config = dict(
    num_hidden_layers=13,
    n_experts=32,
    balance_bias=True,
    vocab_size=21512,
    norm_eps=1e-05,
    attn_scale=0.125,
    parallel_block=False,
    init_std_down=0.0,
    warmup_steps=211,
    doc_mask=True,
    dataset='wikipedia_en',
)
Below are experts of layer 2 (counted from 0) of a mixture-of-experts language model. Rows are named router (the router's row for the expert), down (a neuron's output weights, with its number) and show model dimensions 256-319. Each number is 50 + 10 x the weight over its row's rms, rounded and kept within 0 to 99.
Before each expert's rows: a language model's description of what the expert responds to. This comes from a sample of Wikipedia text that the model never trained on.

# expert 28
It responds to: Articles and word endings. Articles a or an, commas and hyphens, plus endings like -est and -ually (Quest, Longest, virtually) and words like unless, such.
router:66 47 36 48 65 52 44 52 42 33 48 30 47 49 58 54 53 59 59 59 46 39 60 38 50 39 42 57 58 67 25 62 69 69 63 53 42 42 64 46 53 51 50 48 53 64 54 39 59 44 50 45 49 67 54 44 56 58 54 62 59 59 45 54
down0:45 55 58 81 62 45 51 38 43 40 44 29 72 62 60 51 46 47 50 37 48 46 66 69 41 48 43 59 37 32 68 35 56 48 49 53 56 41 55 41 47 46 38 30 53 29 38 55 33 47 34 49 51 48 48 50 51 34 49 47 65 38 59 44
down1:37 46 55 64 45 43 45 45 40 52 55 43 39 70 46 39 32 43 58 49 50 48 40 61 20 43 58 58 51 52 72 66 47 47 58 45 47 55 53 49 61 58 52 64 55 51 58 40 41 51 59 52 49 48 53 32 48 44 56 49 47 60 49 42
down2:45 42 42 64 46 53 50 49 47 54 36 60 51 55 46 49 55 59 62 58 62 56 54 43 60 58 63 40 70 43 57 55 60 38 54 55 37 49 51 47 48 67 57 32 56 53 44 50 40 45 54 45 29 59 64 27 48 41 60 40 37 64 60 55
down3:53 55 63 39 41 55 79 52 21 67 43 54 56 54 38 51 56 52 42 59 47 48 51 63 45 32 45 53 47 61 55 43 45 65 53 63 64 50 55 57 35 42 46 37 41 49 44 66 46 67 41 65 46 38 47 61 66 48 66 62 59 45 38 56
down4:56 36 58 64 30 42 33 38 52 74 46 49 13 70 59 47 56 44 52 48 52 49 46 40 51 50 41 56 39 42 49 52 54 66 49 40 39 46 63 45 49 47 40 60 56 29 55 55 51 59 57 62 41 65 52 50 42 53 64 43 56 63 42 41
down5:56 63 46 96 42 45 59 35 53 44 54 60 15 51 42 59 41 52 49 56 57 43 52 30 46 65 56 35 35 38 42 52 24 60 48 52 42 50 60 45 65 48 55 50 56 56 49 45 43 54 43 53 38 50 48 51 39 55 63 43 32 34 48 54
down6:55 25 57 40 60 66 44 54 34 58 64 47 68 51 50 56 38 63 21 48 46 39 61 56 44 27 47 62 43 51 48 68 62 39 45 52 30 49 61 50 72 60 54 44 57 51 58 40 51 44 59 49 51 48 62 65 61 49 59 52 56 60 63 54
down7:45 53 53 62 40 71 49 34 43 30 41 53 50 48 64 43 48 49 46 32 58 47 43 50 31 64 56 63 63 54 44 42 56 39 55 36 48 52 46 40 38 40 45 48 52 67 61 59 52 60 53 55 38 64 34 52 59 54 57 68 63 37 53 58
down8:44 55 36 46 79 45 49 65 39 47 59 54 64 40 49 57 52 62 64 64 55 53 46 67 44 39 42 67 34 53 67 60 69 35 40 58 45 41 56 41 40 45 47 49 46 44 58 44 68 62 42 39 32 64 52 68 45 37 40 38 43 66 69 52
down9:63 53 61 64 44 61 38 48 63 69 51 51 35 68 41 62 47 59 58 45 39 38 42 53 56 74 54 60 45 42 42 37 47 54 59 60 61 47 62 61 64 43 56 48 47 47 43 48 43 58 58 67 26 39 69 42 38 52 54 53 57 58 39 55
down10:57 52 49 71 36 67 38 41 41 43 62 56 49 52 56 41 44 48 44 49 42 54 54 57 48 55 53 37 51 57 50 61 44 51 39 61 32 60 45 50 61 44 56 42 66 59 72 66 55 54 56 51 47 51 49 49 57 62 43 40 66 28 53 44
down11:48 37 65 85 54 69 51 53 51 22 56 47 65 57 55 42 62 61 27 57 49 53 57 53 53 49 45 43 41 51 36 42 48 58 53 67 48 49 52 59 48 51 59 49 41 61 52 45 44 39 58 34 51 54 46 47 60 55 42 64 32 52 48 48
down12:57 61 47 55 50 38 39 67 60 48 55 56 47 47 64 51 56 49 53 58 48 36 41 52 54 50 63 44 51 48 52 39 43 55 39 53 33 49 39 41 55 65 54 39 45 32 38 56 56 64 26 45 53 63 46 45 43 46 56 58 39 68 50 53
down13:47 42 51 39 47 66 42 29 47 58 35 33 20 54 50 52 58 50 48 46 56 53 37 52 44 29 52 58 41 67 67 57 57 44 65 37 61 42 55 60 48 46 57 66 38 43 50 43 52 60 51 56 46 43 46 35 44 58 42 67 43 48 59 53
down14:35 46 60 65 35 39 58 58 52 41 67 56 44 52 22 57 54 51 54 37 43 43 38 71 64 65 50 50 52 43 54 32 57 64 62 42 42 57 41 61 36 58 29 52 43 53 42 55 38 56 62 61 43 46 60 72 38 49 48 41 45 44 46 56
down15:46 40 44 77 54 59 66 61 52 53 42 48 80 50 51 56 34 45 45 43 59 51 68 36 62 47 45 44 48 55 58 54 59 59 53 26 41 44 34 41 36 57 17 64 40 44 58 52 45 56 53 44 41 29 56 27 39 53 35 42 49 67 49 38
down16:63 32 38 47 65 57 40 36 45 61 51 36 59 43 41 71 52 52 54 53 43 47 61 47 39 45 52 37 42 46 38 59 45 50 65 36 50 24 66 64 42 53 30 49 47 30 50 53 39 47 43 70 53 40 42 52 39 65 48 62 60 49 55 50
down17:47 55 43 56 53 45 51 64 44 60 38 56 36 59 64 54 42 57 58 46 40 73 53 54 37 70 58 53 40 37 48 41 54 53 61 63 50 37 45 56 44 53 59 49 63 29 37 51 67 61 50 70 57 53 41 43 48 36 40 39 62 41 44 61
down18:45 35 52 79 49 48 64 39 43 38 44 34 66 53 57 68 54 51 64 54 48 56 65 66 64 38 40 55 59 49 63 52 47 32 53 44 47 67 63 44 37 56 20 49 59 42 46 37 54 56 49 60 52 45 32 53 45 63 45 59 42 51 50 31
down19:59 67 50 46 54 55 50 47 55 55 37 42 60 37 61 49 49 56 52 50 44 51 58 54 51 43 67 49 37 43 54 42 43 55 50 46 56 49 40 24 34 45 43 42 48 47 57 59 50 28 34 37 57 37 70 40 53 61 62 35 70 48 52 46
down20:39 44 41 78 70 42 61 57 52 53 45 77 51 50 58 60 44 56 46 35 48 48 56 52 55 54 55 68 56 64 30 37 47 58 63 41 54 52 58 33 66 48 18 52 66 61 59 50 50 40 62 49 43 53 66 52 46 56 46 42 45 66 47 55
down21:64 60 50 67 47 45 63 45 48 65 51 71 50 28 53 63 51 42 62 48 39 55 62 36 44 59 47 52 42 54 49 60 41 57 43 46 42 56 49 66 53 63 69 52 46 42 57 55 53 43 53 75 53 45 28 70 56 60 36 39 56 40 52 49
down22:48 35 44 63 61 53 51 48 57 30 51 54 66 47 52 40 60 46 44 45 60 56 51 64 44 61 40 59 48 45 51 50 55 57 36 57 52 48 64 44 48 59 31 39 82 56 44 67 36 50 46 60 56 66 49 45 42 45 37 46 40 57 57 61
down23:62 59 52 66 52 51 46 56 62 57 28 49 55 42 59 61 57 50 59 51 40 46 48 73 55 39 54 43 51 33 49 40 53 43 53 44 45 77 56 37 56 59 57 33 68 39 55 47 46 47 54 47 51 46 59 59 56 46 56 28 50 43 48 56
down24:45 43 47 62 33 30 48 50 46 55 36 53 31 55 58 44 66 51 45 40 58 46 46 33 35 48 40 63 51 47 45 57 50 35 52 59 48 50 79 49 56 74 37 50 55 36 53 51 50 50 55 62 43 56 59 63 39 50 64 44 54 52 47 72
down25:48 58 51 48 48 38 48 45 54 70 53 27 43 68 57 55 43 52 50 57 47 32 54 64 54 54 55 53 36 39 42 32 49 48 59 49 61 58 41 73 47 58 47 50 60 48 44 56 55 50 46 73 43 50 40 41 50 59 76 59 63 55 38 47
down26:51 46 53 40 52 57 50 64 65 68 49 37 53 70 44 37 51 53 36 48 51 76 47 55 58 40 45 39 72 43 72 57 51 40 63 55 46 65 72 45 75 54 51 51 60 44 29 46 68 59 52 37 56 26 58 25 54 46 60 62 46 48 52 40
down27:45 52 52 57 53 64 62 60 36 61 32 46 60 61 61 45 40 50 59 52 53 55 67 65 43 47 57 51 42 53 39 40 71 58 73 44 32 47 54 70 61 55 40 48 44 62 55 53 36 44 57 41 28 53 38 54 54 50 42 49 48 49 55 54
down28:37 43 47 53 55 48 45 38 41 34 39 41 63 51 51 61 29 48 69 51 54 57 56 43 44 61 57 46 66 48 44 42 66 45 50 49 50 57 43 31 50 59 55 43 76 44 34 50 53 39 55 67 51 50 59 38 50 58 50 66 65 57 53 51
down29:38 43 56 61 40 62 51 51 44 54 51 53 36 75 48 53 20 41 63 57 39 53 54 48 62 74 32 60 43 52 55 47 62 48 36 44 51 58 50 59 39 56 34 45 68 41 68 59 45 55 39 37 52 34 62 47 35 50 54 33 60 39 59 47
down30:61 54 55 63 56 31 51 45 51 46 56 47 44 43 52 47 30 49 55 54 57 62 56 50 52 54 43 61 47 53 61 46 51 40 49 45 37 70 38 45 51 54 49 63 70 46 60 44 49 49 63 73 54 63 55 50 46 32 41 31 59 43 58 47
down31:56 45 43 77 52 51 58 40 37 76 68 51 57 58 49 52 47 38 42 40 41 50 66 43 50 56 59 51 63 44 41 43 52 62 46 68 50 51 53 52 57 43 44 34 56 61 69 53 63 47 33 59 54 59 64 51 45 55 35 38 52 43 53 54
down32:54 36 62 63 51 42 39 32 52 45 58 53 41 57 45 39 37 53 34 55 54 56 48 55 51 63 51 53 73 33 45 53 38 49 45 40 44 44 59 63 53 48 27 34 72 42 58 36 63 60 58 50 49 47 54 62 47 47 42 59 67 54 44 54
down33:52 54 35 58 65 38 44 52 31 58 49 60 51 39 32 76 31 38 44 46 60 41 45 52 52 55 53 51 45 33 58 37 53 73 40 52 52 49 49 58 56 55 68 48 42 51 40 63 58 53 42 60 58 46 42 56 42 45 60 50 53 46 52 41
down34:63 52 46 24 49 45 53 53 48 45 60 38 49 45 50 55 46 51 79 53 60 65 52 18 48 37 58 41 64 60 45 44 55 58 62 64 80 58 67 57 55 36 76 54 56 54 46 56 49 53 44 44 44 56 62 59 60 61 47 48 55 45 67 39

# expert 11
It responds to: Quantifiers and numerals. Counting words and quantifiers before a noun, often after had or the, such as one, two, four, several, both, other, they.
router:34 52 56 50 46 52 47 39 29 42 33 48 47 49 42 41 41 60 52 62 39 40 57 50 39 51 62 54 56 54 36 60 37 52 53 59 53 42 50 42 60 65 53 40 49 34 57 51 36 28 43 57 62 54 34 58 38 61 60 41 55 25 50 62
down0:54 45 54 43 70 55 60 51 61 36 53 58 49 60 50 60 47 74 46 45 29 42 50 36 41 53 71 54 43 51 45 59 52 49 41 40 60 51 45 43 49 38 45 53 35 63 55 45 44 45 60 52 60 48 56 52 47 49 63 59 41 41 51 43
down1:61 53 50 46 35 60 50 53 46 35 49 45 39 42 55 38 60 59 39 48 53 48 45 44 60 40 34 62 44 45 59 58 56 55 46 31 41 39 54 56 62 74 76 61 41 25 37 44 56 55 47 56 39 56 44 39 39 50 59 60 44 58 43 44
down2:50 54 52 62 57 61 50 57 47 40 63 47 27 55 40 49 53 66 50 46 32 44 35 47 58 52 57 49 59 39 64 47 62 39 46 51 48 28 39 54 53 55 33 30 50 32 41 49 52 52 57 60 62 42 50 46 41 48 54 35 57 43 47 53
down3:46 54 42 51 59 58 60 55 63 45 63 55 54 45 57 37 43 66 54 43 57 35 51 55 47 44 58 50 60 61 49 37 76 50 32 55 52 51 42 65 55 46 46 63 56 52 29 39 53 39 38 36 48 49 62 51 53 50 29 50 47 65 36 54
down4:33 45 49 48 63 47 50 36 58 52 59 55 54 46 40 51 63 54 56 43 49 43 46 40 55 46 27 48 58 42 66 55 45 53 57 46 63 55 45 40 47 37 22 51 57 57 76 46 47 55 70 69 65 51 74 65 47 64 33 34 54 61 48 40
down5:41 44 59 55 38 27 58 49 52 60 43 57 43 49 41 50 47 39 47 62 44 46 62 34 59 62 54 51 65 29 54 63 49 60 48 39 50 55 63 42 39 49 42 37 43 44 63 43 60 47 62 64 49 52 47 56 67 38 56 70 51 41 58 44
down6:51 59 42 58 54 25 61 51 45 48 60 45 53 71 62 48 37 67 51 58 42 62 50 34 49 47 61 56 43 40 38 45 41 44 43 50 35 62 32 48 57 57 45 58 35 47 40 53 69 45 53 51 62 41 54 35 51 43 46 31 53 61 33 38
down7:52 34 59 38 56 49 45 51 48 54 55 61 37 57 42 43 41 56 36 45 41 65 47 56 53 38 38 43 62 39 44 51 47 58 62 48 49 59 54 47 57 46 52 51 49 60 57 36 68 49 61 66 54 60 45 56 53 34 66 55 58 64 45 39
down8:60 39 58 41 53 41 46 52 42 56 49 28 60 71 61 57 52 56 62 37 42 50 38 43 52 51 59 62 41 65 54 46 30 48 58 57 51 43 42 48 60 46 62 51 58 39 33 70 34 44 39 42 48 39 59 56 39 48 52 44 41 42 32 76
down9:45 52 46 68 50 60 46 38 32 55 44 48 45 41 72 43 43 47 54 62 49 49 56 47 64 41 58 53 38 55 56 55 56 38 65 52 43 50 57 50 59 42 49 46 60 57 40 57 45 59 60 64 40 52 47 62 56 53 56 26 53 59 46 73
down10:60 37 46 49 62 51 44 42 39 48 56 60 22 52 55 39 67 49 42 75 40 40 60 55 52 55 27 54 53 68 46 50 58 31 58 54 52 39 51 48 36 50 51 42 51 60 50 57 52 46 50 52 56 54 56 39 51 53 58 30 60 61 41 40
down11:64 34 56 75 46 40 53 44 57 49 63 50 67 51 32 51 54 53 58 54 55 48 71 48 47 51 38 43 40 56 53 53 42 42 39 51 49 50 48 54 53 52 41 46 52 75 49 58 57 40 70 22 36 51 59 55 59 43 53 58 45 58 48 49
down12:53 62 44 44 36 56 53 60 51 52 43 52 59 40 56 58 54 44 61 26 47 44 47 58 53 63 39 49 57 65 47 38 45 57 63 32 42 68 57 50 53 60 67 56 60 33 58 51 52 57 46 46 53 47 55 43 42 38 59 65 54 41 48 71
down13:46 38 55 71 59 47 72 35 33 51 43 67 51 49 45 61 36 31 57 44 52 40 38 56 43 57 45 43 52 51 45 45 53 61 66 54 44 37 48 44 39 67 50 56 53 63 51 54 41 48 57 54 51 43 63 59 68 59 58 51 53 32 47 43
down14:50 60 62 44 54 46 36 43 53 53 43 22 42 55 54 34 60 39 62 58 52 59 49 41 54 54 45 38 55 65 59 48 51 59 57 56 46 56 52 51 26 64 57 43 47 39 40 54 46 52 52 70 56 51 62 34 69 56 67 33 62 46 50 52
down15:42 60 36 43 58 56 49 42 46 50 59 47 45 49 36 41 47 30 47 54 44 50 43 56 51 64 52 42 48 40 48 57 51 48 61 50 57 42 47 52 49 53 68 48 50 52 42 58 50 37 53 52 38 44 56 50 29 42 31 38 67 60 60 32
down16:57 44 47 62 52 39 66 45 53 59 58 45 70 52 63 61 46 61 62 40 45 48 59 52 58 36 46 56 53 58 43 55 48 42 33 51 46 64 64 50 54 64 30 54 57 48 41 38 40 47 51 31 60 65 42 60 51 64 65 61 53 43 57 62
down17:66 47 62 49 46 47 21 59 44 52 56 51 65 51 68 67 55 48 60 48 41 45 41 42 37 53 54 49 39 53 71 58 39 60 40 44 54 48 58 51 47 41 50 45 58 47 52 72 34 45 42 67 58 56 40 50 43 67 53 40 52 38 45 63
down18:50 65 63 58 40 54 62 53 36 26 46 65 49 38 26 60 42 62 51 39 55 41 49 50 64 53 50 65 51 58 50 32 62 61 46 48 44 31 47 61 55 50 65 53 51 48 48 40 34 72 49 61 58 37 54 50 65 47 38 56 64 42 36 59
down19:58 45 52 71 51 55 55 46 50 44 53 54 51 47 58 49 61 51 60 55 56 66 43 54 45 62 42 46 55 29 44 56 50 42 69 40 55 52 47 67 55 35 45 41 61 53 57 40 74 33 60 39 43 40 56 43 42 34 55 57 48 43 51 44
down20:58 37 51 54 46 44 62 45 46 29 27 39 41 53 66 49 67 31 43 64 64 40 38 35 54 59 68 47 46 37 35 55 54 52 61 49 43 43 45 42 57 57 38 65 48 46 49 41 46 37 39 46 56 45 55 45 55 57 35 44 52 63 59 41
down21:46 47 62 47 56 71 52 53 48 58 54 52 48 60 52 50 59 54 60 42 50 45 38 50 56 28 60 48 57 58 50 23 21 72 76 46 50 49 51 46 61 32 52 60 45 56 51 52 44 37 58 39 56 50 52 42 52 43 51 46 37 53 50 41
down22:76 54 52 32 52 36 47 46 63 47 40 51 45 42 51 63 44 56 48 48 47 61 46 46 43 39 47 44 44 32 46 46 59 69 57 50 52 45 58 59 41 64 60 60 64 54 53 68 35 40 54 45 53 47 47 42 47 30 58 49 46 45 52 51
down23:42 39 55 49 53 39 40 63 46 50 34 46 55 38 56 62 46 33 52 49 32 54 52 61 39 54 46 58 40 40 46 47 57 71 51 68 29 54 44 60 53 53 57 54 55 50 43 46 46 43 47 46 37 62 46 65 52 52 36 38 52 36 37 45
down24:54 64 55 45 54 48 53 36 48 37 52 71 52 62 55 51 50 57 50 40 42 72 39 37 44 58 44 45 49 57 44 44 33 52 50 57 51 58 61 50 39 57 55 41 45 40 48 57 49 39 53 47 57 54 37 55 49 56 39 27 52 54 50 50
down25:55 71 71 56 51 58 30 42 62 54 42 41 51 51 43 48 58 48 57 33 46 50 48 44 48 60 53 41 43 36 33 41 43 56 55 48 54 51 45 70 50 45 61 33 61 45 62 45 56 49 38 31 62 71 54 36 45 46 52 40 32 47 53 68
down26:40 36 52 47 62 57 63 53 52 47 45 63 68 64 60 47 43 79 41 51 46 53 47 51 44 50 53 60 48 55 38 48 67 64 53 38 27 38 55 63 30 50 62 59 54 38 49 60 51 49 71 43 37 46 42 55 40 45 42 53 45 55 48 50
down27:45 34 39 43 47 44 53 54 47 44 47 55 60 57 27 66 47 46 51 57 57 47 55 46 54 37 40 53 42 72 44 46 72 44 50 54 65 54 58 48 60 30 36 48 43 74 40 45 56 52 55 45 69 36 63 65 68 47 53 45 43 52 77 37
down28:59 44 55 63 43 55 40 58 61 59 41 56 39 41 40 46 60 58 49 56 35 35 63 47 56 31 44 57 54 63 38 47 41 61 54 53 59 53 60 57 52 65 45 56 63 56 60 63 79 55 37 51 64 66 33 40 51 50 36 55 46 59 62 61
down29:58 48 45 31 45 32 49 64 63 66 60 54 59 57 68 54 43 35 35 46 37 64 30 67 41 64 55 52 54 37 54 42 43 59 61 60 57 37 53 54 48 48 52 41 39 47 52 53 41 52 65 56 78 35 61 47 46 50 65 55 50 63 41 47
down30:59 48 55 66 51 49 48 27 40 46 50 41 45 64 49 49 53 61 54 48 46 58 53 24 52 41 42 54 63 57 43 60 58 58 40 53 39 49 49 47 59 67 48 53 66 48 44 61 42 69 52 23 54 48 30 52 58 60 58 55 39 40 55 58
down31:51 64 63 42 40 63 45 61 59 55 45 36 56 47 45 56 52 43 62 44 73 47 37 33 48 61 58 41 54 68 67 47 56 65 50 53 44 51 38 66 46 31 53 41 60 56 53 49 37 48 42 57 44 68 45 60 49 57 46 25 47 47 30 49
down32:42 43 59 31 57 71 47 44 47 48 61 31 58 43 49 50 51 39 52 56 53 59 36 29 49 58 46 51 33 54 53 52 55 54 53 64 58 49 54 37 54 49 69 70 54 44 57 63 39 32 53 44 37 60 53 62 20 40 44 43 60 37 63 70
down33:49 52 54 73 66 44 58 53 49 48 73 41 64 52 55 47 28 56 58 47 57 57 49 60 50 58 40 55 50 53 30 64 46 57 47 44 65 67 60 62 53 43 40 58 52 36 45 40 55 48 43 49 46 45 60 53 56 44 52 65 44 38 24 56
down34:62 44 40 43 60 52 53 45 33 52 43 52 59 52 62 72 54 35 43 61 49 43 43 45 52 52 55 57 53 61 52 55 51 46 29 54 50 52 50 73 46 45 71 35 49 65 42 62 50 56 56 18 51 53 55 57 58 56 56 42 59 40 49 61

# expert 30
It responds to: Noun endings, common nouns. Word-final suffixes completing nouns like irrig-ation, taxation, percussion, and common nouns such as film, album, family, city, company.
router:49 65 47 55 46 36 66 50 58 64 70 53 28 64 44 68 54 48 46 36 52 43 47 57 53 54 53 51 41 47 59 30 46 72 37 51 43 65 50 37 43 49 44 50 51 58 31 56 44 65 68 62 52 55 57 71 43 44 55 70 44 39 53 54
down0:47 55 55 53 37 65 48 41 67 43 49 57 44 55 55 56 60 60 67 39 41 50 49 36 48 59 45 60 49 50 55 67 51 44 46 64 63 63 53 40 49 74 54 61 42 46 61 39 35 56 60 61 52 50 53 20 42 55 41 25 55 47 66 44
down1:57 36 37 53 57 46 56 43 56 56 46 61 50 55 44 40 41 45 55 46 48 36 53 50 52 43 35 27 56 65 46 58 51 49 51 54 55 51 40 58 49 35 25 47 54 65 55 57 54 38 46 40 71 48 59 61 49 51 63 62 54 56 51 60
down2:33 42 57 58 41 55 56 42 52 46 56 23 50 48 50 61 30 66 60 65 58 35 50 55 38 61 61 69 31 52 53 48 61 53 42 44 52 50 52 55 59 47 39 90 52 47 49 49 56 40 51 49 52 42 46 47 47 43 53 49 43 43 44 66
down3:78 50 56 42 51 46 51 67 59 60 40 47 48 66 46 50 49 61 43 41 48 44 60 57 43 42 67 38 60 41 54 51 51 38 52 52 50 44 58 43 35 49 43 49 39 41 54 54 45 43 51 58 57 31 26 61 55 44 67 51 31 38 47 53
down4:56 55 37 73 32 52 52 61 49 52 50 35 48 47 63 46 57 41 61 50 44 49 39 49 62 54 49 48 45 58 50 39 35 28 48 46 48 39 37 54 35 47 48 51 43 47 56 47 50 47 45 73 36 63 37 74 36 67 63 28 44 58 43 57
down5:45 55 44 62 30 46 60 56 50 64 59 61 54 51 53 58 40 50 50 59 52 37 39 55 55 62 43 46 51 56 41 30 58 51 59 54 37 53 48 61 48 56 38 56 33 53 27 42 44 50 47 54 51 47 32 50 33 48 57 51 52 41 48 54
down6:59 54 47 48 46 26 45 48 59 37 44 59 54 42 41 45 67 60 52 61 60 40 51 57 45 47 45 32 43 40 67 42 45 49 39 31 47 47 44 45 47 41 62 49 49 27 45 52 41 44 65 51 42 49 63 48 48 73 69 43 57 57 50 51
down7:42 58 36 74 47 41 56 62 53 61 74 58 34 58 41 54 36 46 46 28 57 43 58 50 43 49 33 56 67 50 46 33 45 64 33 55 35 49 43 57 45 47 28 52 44 53 55 48 50 53 40 36 41 37 49 60 67 38 34 45 53 37 58 41
down8:44 56 57 71 58 58 55 67 52 58 39 54 53 39 61 54 69 34 61 42 59 40 39 60 43 30 54 46 39 51 57 38 48 54 36 47 56 41 47 52 50 31 38 47 33 41 50 53 42 62 55 55 41 42 55 43 46 74 39 59 43 46 51 45
down9:45 54 35 51 45 32 49 63 60 39 41 39 70 52 51 50 52 44 39 37 43 63 43 53 39 56 34 46 55 33 64 57 50 68 42 75 49 58 52 47 44 58 53 36 54 45 65 49 57 67 70 54 47 57 61 49 66 59 50 48 58 41 35 58
down10:60 36 61 68 52 36 50 53 70 41 36 50 40 64 61 55 49 44 51 53 60 44 68 45 33 42 48 57 52 57 44 42 48 55 50 58 40 68 64 39 33 56 43 46 50 64 59 53 63 50 66 52 47 49 66 73 54 29 47 45 49 56 77 43
down11:59 34 57 70 34 56 40 38 48 42 63 64 28 46 40 49 56 26 36 45 52 53 48 52 57 39 52 64 60 39 54 43 63 70 45 42 40 74 71 39 53 51 60 41 61 63 54 44 46 58 43 33 41 68 43 50 43 54 50 46 44 61 40 32
down12:53 56 44 66 50 40 57 54 42 42 51 46 21 57 55 58 50 33 53 46 37 41 55 51 34 43 55 65 53 60 53 62 55 51 38 59 43 70 50 65 43 44 54 59 46 48 43 53 45 56 46 54 40 62 36 50 37 49 44 40 58 59 46 46
down13:42 54 28 58 51 53 32 38 43 42 50 64 61 42 33 58 59 50 51 43 32 53 50 63 62 62 49 58 41 47 46 37 49 44 45 50 64 54 50 53 41 44 41 38 46 55 51 42 60 59 56 47 45 40 50 68 56 33 38 43 56 48 49 53
down14:59 55 51 52 56 53 47 37 63 38 62 44 38 45 43 29 52 53 65 38 69 34 40 39 65 49 55 52 44 55 58 46 44 39 47 49 49 35 48 59 55 52 47 13 49 58 36 54 60 56 49 58 49 57 36 48 50 45 28 38 54 62 75 57
down15:44 55 52 46 52 55 66 48 49 35 52 57 33 56 36 54 67 50 64 59 67 78 59 65 27 41 43 61 81 59 28 46 46 48 33 53 41 49 65 74 48 41 29 38 55 53 42 60 51 54 35 56 67 31 57 38 65 59 72 52 60 57 41 31
down16:64 31 59 75 41 44 53 48 48 30 54 35 42 47 49 49 40 60 59 53 38 45 55 45 55 43 51 72 69 52 37 51 69 53 51 50 56 38 58 43 34 48 28 57 48 59 62 47 36 37 48 69 62 38 46 71 42 50 49 45 53 66 53 43
down17:73 46 42 47 50 37 53 52 49 63 50 41 55 41 68 71 52 51 46 72 57 51 58 58 45 33 49 57 61 44 45 49 36 50 66 44 60 50 46 57 52 44 61 40 57 57 46 40 42 50 52 48 45 64 58 58 45 60 60 50 48 60 52 46
down18:40 50 57 47 42 55 57 50 46 63 71 45 70 52 52 75 78 55 53 50 52 45 51 62 54 72 70 51 46 27 49 63 32 60 50 55 45 63 30 50 49 40 65 41 43 49 59 37 44 41 55 48 52 43 36 67 57 49 58 46 27 45 57 58
down19:64 35 50 45 40 34 48 38 54 44 53 42 64 75 34 32 48 52 45 49 31 47 49 56 72 56 44 55 52 48 43 54 35 60 51 58 67 52 70 45 55 68 44 58 55 66 64 37 34 45 57 37 45 41 53 47 50 47 44 53 30 57 54 54
down20:51 47 59 41 40 42 76 57 56 69 44 58 36 63 45 58 35 45 29 60 63 63 60 44 53 58 48 69 39 57 34 57 32 47 34 43 33 61 56 42 44 33 49 50 41 44 41 55 50 50 57 58 57 51 57 59 63 31 44 55 52 53 36 58
down21:60 37 37 99 61 51 56 47 51 44 48 56 56 35 53 53 44 51 42 50 43 56 57 51 32 26 57 58 39 49 40 66 52 50 56 46 60 39 45 57 57 58 15 51 50 66 53 64 39 36 56 47 45 47 66 57 53 47 40 36 66 53 43 45
down22:43 36 43 66 41 53 65 52 52 58 45 51 34 37 56 57 45 50 46 54 51 38 26 48 36 61 60 50 44 58 45 49 57 41 36 61 47 61 46 69 65 61 51 54 59 62 54 65 47 44 65 75 24 54 51 58 41 59 56 51 51 44 38 54
down23:57 64 43 63 50 39 59 56 39 44 47 35 57 43 59 45 39 51 56 55 56 53 46 70 37 47 43 50 49 61 51 44 62 37 57 48 33 66 42 51 56 46 52 53 58 42 46 61 59 51 56 45 38 39 62 60 51 39 55 49 47 63 42 56
down24:39 48 51 59 49 46 55 68 57 59 52 58 40 59 36 53 52 55 52 46 44 49 55 66 47 44 54 64 56 66 51 64 67 60 46 42 54 47 57 66 39 61 67 56 28 42 47 54 49 54 60 47 62 44 49 57 51 56 29 52 56 49 39 61
down25:43 57 29 56 51 35 56 53 52 54 40 49 44 54 49 54 48 40 39 72 65 51 60 39 49 44 67 35 34 38 54 50 34 59 59 36 40 37 52 42 55 56 37 61 41 38 63 47 68 49 50 63 26 47 35 61 46 51 66 55 39 52 56 72
down26:33 41 52 21 52 59 49 52 55 63 56 41 70 65 47 58 37 52 45 43 54 40 50 48 49 52 33 50 38 45 52 46 53 47 56 45 36 44 52 54 48 68 71 61 31 53 41 54 38 47 40 27 45 49 45 41 55 49 53 51 52 39 26 55
down27:56 56 44 68 37 52 52 59 54 48 38 52 45 53 58 59 66 66 45 55 51 76 50 57 44 47 68 57 61 52 40 50 40 63 54 46 51 56 50 59 57 73 46 69 33 47 59 46 46 49 42 57 41 40 50 26 56 46 39 48 38 54 40 50
down28:51 52 40 71 25 52 46 31 65 45 40 39 43 50 58 58 47 56 40 40 51 46 69 53 50 53 55 57 58 45 42 28 52 42 68 56 55 49 64 58 23 72 38 65 39 55 55 50 39 57 60 44 56 48 51 44 56 58 46 29 54 55 58 51
down29:65 43 62 53 54 39 44 60 45 38 47 38 56 58 49 45 36 59 53 47 58 55 37 39 67 52 41 27 43 43 49 61 56 47 51 39 35 52 63 51 43 41 62 41 76 42 25 51 47 54 41 25 47 46 46 58 61 40 74 44 43 58 46 61
down30:24 51 66 71 41 58 62 59 50 50 62 44 47 50 30 31 49 50 59 49 45 44 38 38 58 65 50 48 49 58 56 35 47 51 50 40 35 45 54 74 50 48 63 42 42 44 50 50 26 41 50 54 53 40 45 61 72 56 39 45 45 49 55 58
down31:61 52 59 59 52 71 71 65 48 47 45 60 66 66 45 45 45 51 53 55 44 49 60 34 41 32 57 40 56 53 79 57 38 46 54 53 48 54 48 51 54 51 39 62 62 53 63 47 44 57 69 56 46 55 45 29 38 53 61 52 69 32 48 64
down32:55 58 71 55 57 51 53 49 58 52 44 41 31 54 62 50 52 53 59 39 40 32 47 42 37 65 56 53 37 41 30 62 60 55 55 53 49 58 69 62 45 35 59 46 54 53 46 41 57 56 42 52 60 62 55 53 49 34 56 35 49 63 48 45
down33:51 39 66 37 69 49 34 47 52 37 44 70 52 63 60 45 48 55 51 47 44 44 50 41 57 49 58 65 51 49 58 70 47 36 56 32 33 36 62 51 59 49 70 41 51 45 44 30 66 46 34 35 43 50 50 34 51 38 54 57 57 67 45 47
down34:42 48 56 35 46 46 48 54 56 60 55 50 45 54 39 64 50 47 51 43 48 36 29 48 61 69 39 44 45 61 51 40 35 53 51 42 55 45 55 63 56 41 55 47 46 52 40 65 50 70 55 49 59 49 52 46 44 50 34 54 60 57 42 40